Weights of a small mixture-of-experts language model, trained from scratch on English Wikipedia.
Size: width 320, vocabulary 2048, 40.8M parameters.
Experts: 48 experts in each of 10 layers, 80 SwiGLU neurons an expert, 2 picks a token, a softmax router.
Training: a variant of Muon for the experts, 447M tokens, 6814 steps.
Below are experts of layer 2 (counted from 0) of a mixture-of-experts language model. Rows are named router (the router's row for the expert) and show model dimensions 160-319. Each number is 500 + 40 x the weight over its row's rms, rounded and kept within 0 to 999. Numbers have three digits each.
After each expert's rows: "comes after" lists some tokens at least twice as common just before its tokens as in all text; "gets" lists some tokens that make up at least twice as much of what it gets as of all text. This comes from a sample of Wikipedia text that the model never trained on. Tokens count by the router's weight.

# expert 43
router:461417553559479484424496517450465440446535487502487506442591461530488489500500503462475410486462527452587489580455453464483497487494485450497550483499492501464543468550549459529486410492561497483541468503486469467451471499597541575457425463474527477436573487502527469510555477470518454447582498568554519524536422516447473477484555517484512528481543461496461547466517442471486535451450480551471561546467522476442497564499465488476491588537488461505471507475542513467487447540456500
comes after: " |", " ", " the", "ar", " 19", "th"
gets: "s", " 1", " family", " (", "ia", " dis"

# expert 45
router:550479537538501491473518501520499480449518456523497380460547383539505498412478495494485465426486561435552453563472401513448536533504458420541506471508506505443555500541528461580474503570473528510600517462477533472529476407511535530513456479504499533554568494511510424547486522457524500509531518503481515457561522499478497426540593503465546470474504471548488503474398475526491474451420477523513563575541473515452502513490434507487556541518498525510538539524560518528467514530536471
comes after: " |", ";", "|", ":", " (", " /"
gets: "\"", " 1", " 0", " 2", ")", " 3"

# expert 42
router:475502558530505447414524468480477415452585477605550465448570439530496509471482499482437463489450548459488501526452454514455538478474484478562555504530505512474546506525562429531484493520548497432515447516504562449457496471578571535453455435507500474493491480542505489575538471444537501467549530513533535472543488485473513512564511470421585465462528466546483584486447476457435481450503470551515544572542546474432482519525451506528553533561409454550537515430520549491470486509477453
comes after: "s", ".", "b", "f", "ga", "art"
gets: "\"", "s", "ve", " War", "ur", " S"

# expert 1
router:538489523530565452525515516495530501505563525573587494465485508550468541448419485485499540404511517434511521550464443563449538542441503427476481456562512484456507444494562470417495473561537532501525500518545497505426526451543525568476459461545572518479585483518516421504516487394529506450477470480506494537603437454489593408592517460457531446520554487509468508486476491485434513534521449489551560560546509500454499527491489521524493520519479495548534511498562508476528493521488442
comes after: " |", " the", " a", " and", " to", " was"
gets: " ", " con", " c", " h", " moved", " m"

# expert 24
router:492519496481525451453520448506476463466545488559563413415563469525492496511445516473460438431476524466538498515439484523448560490516486415484519525510540493477503450496575466592517501561515509455562468549502519455433513467574521489470467420499568470464521455566534447571551480469548506529538545487452555491492495482477524507549504491476553462463521455482461526499435471481392516485513442536581519478506518489440483511510470529521538529584475466514514545467507542457457497580470476
comes after: " |", ",", ";", " 19", " 1", ")"
gets: " 19", " E", " |", " C", " c", " S"

# expert 44
router:520502563581519474451557441479504418508540448535537504440530629511520450479453500452432466436478504442512481522477444496425568531489446484549502516514594349443507434515516484536478501499495448493507479512591517473449542455521506549431528473499527505513512454516529491508517461489500539549502522525572485494557478485471528506488537507449544482505491470581464522412514455486441478510482493529565497542469543452452501560517441539484531478517442479524549537493506519461494511520529481
comes after: " ", ",", " the", " a", " was", " as"
gets: " for", " gr", " f", " a", " fa", " F"

# expert 28
router:504493480452521464464502552593492449520540527557508492486465470515580521542483467458470522458479526490491446511470468522463508460468477462630500534494514517447496539492501471501477500510531453542521502542523565471457522394541515545498526467408509513449540518531523464519535500502551592453524579517475499427517449499562541466555495508547526468488446465515458513435501543508484556476486470560543552571559560485504529542472546559492546521483533505570506510526516528519406526531488425
comes after: "s", "ation", "ity", "ed", " Born", " by"
gets: ":", " of", ";", " |", " in", " by"

# expert 23
router:527503524495604478478560497473485412470551450536491423463554462496520479498485492472421436447432466499483431437520504504480487528485460484506527529439451475485562469529534468571493459603505491453526518498527515466544526511520475599487462505517552546518509419570594479500533495401542507587520494506581553465465500547539532490535578488469529534488548443463445494487523469544470485498504437537543485456465492472533491570523491429507491546503458552470539504473517521351514410536511492
comes after: " (", " \"", "\n", "-", ".", "=="
gets: "S", "P", "M", "C", "R", "F"

# expert 22
router:481452509490602500469558491487482489449530416516575509442477463490401508486484448470475474527531559496487550506499536461456502452476432495514513550584546500519466517466507465514447510547516424458569497501489508516508601442569468507433441437442603497487508501478577480533476504462473547464567491511579505514507529491531599437507577481480521495474523466485485491502443468447423487425481484509575447512456511474460478525541502504526480555533471393521531519480509508420508520529474471
comes after: ")", "\n", " ", " 0", "%", " 1"
gets: " |", "|", ";", "tro", "---|---|---|---|", "|---|---|"

# expert 20
router:520462464426513433496558515524533454434573466504509482478458603481494517452450501495459543491462584564548508541490475430461539423500456450491504507503459562495478451491546407524539407622481415525533443547509499489490483514554571457453468490492533480483559451570536487541580484491587488481516496477551524570522469580473507464477508512541508511498579457546510563540492545505478525469512514463527541500557526537476508499462478449489424528518521491553510566468527563487442456530532410
comes after: "°", "′", ".", "″", "N", "T"
gets: "N", "00", "2", "5", "ran", "1"

# expert 31
router:502460462485548448544579523493454430476506497474494486474417434464463512422483490457488465454437528489503499448502486561491535396493405502511555481508523516485507497479540479548460410555476501444550481566444478429466546543490519517480534430496499454454525477472511492506566477452507460500504528491529491484451499519430521508461545506489535459473546469528515570493471433495486552492525470521501475523532548516532476523438439510471563589531453517556512554446553615498497596510516439
comes after: " T", "T", " S", "S", " G", " C"
gets: "ra", " B", "ke", "B", "h", "qua"

# expert 39
router:454487502532649494418534428578486487455512487528515486411519535486449509485509594510466490493497512514530514491446442529429550615509519474546533532485480469513588518554568496481472438559459444507561517538474501549446485468560502528543511476482495498456515496536562515526530544532451582479481495618593519468514487526480499484493492494509543502466482474489478507455472457433468516471542419540565464518471478460534519497505490438518473538545515444517478488508511538393489514469470456
comes after: "\n", "|", "20", " 19", "See", "In"
gets: "-", "|", "=", " |", ":", "20"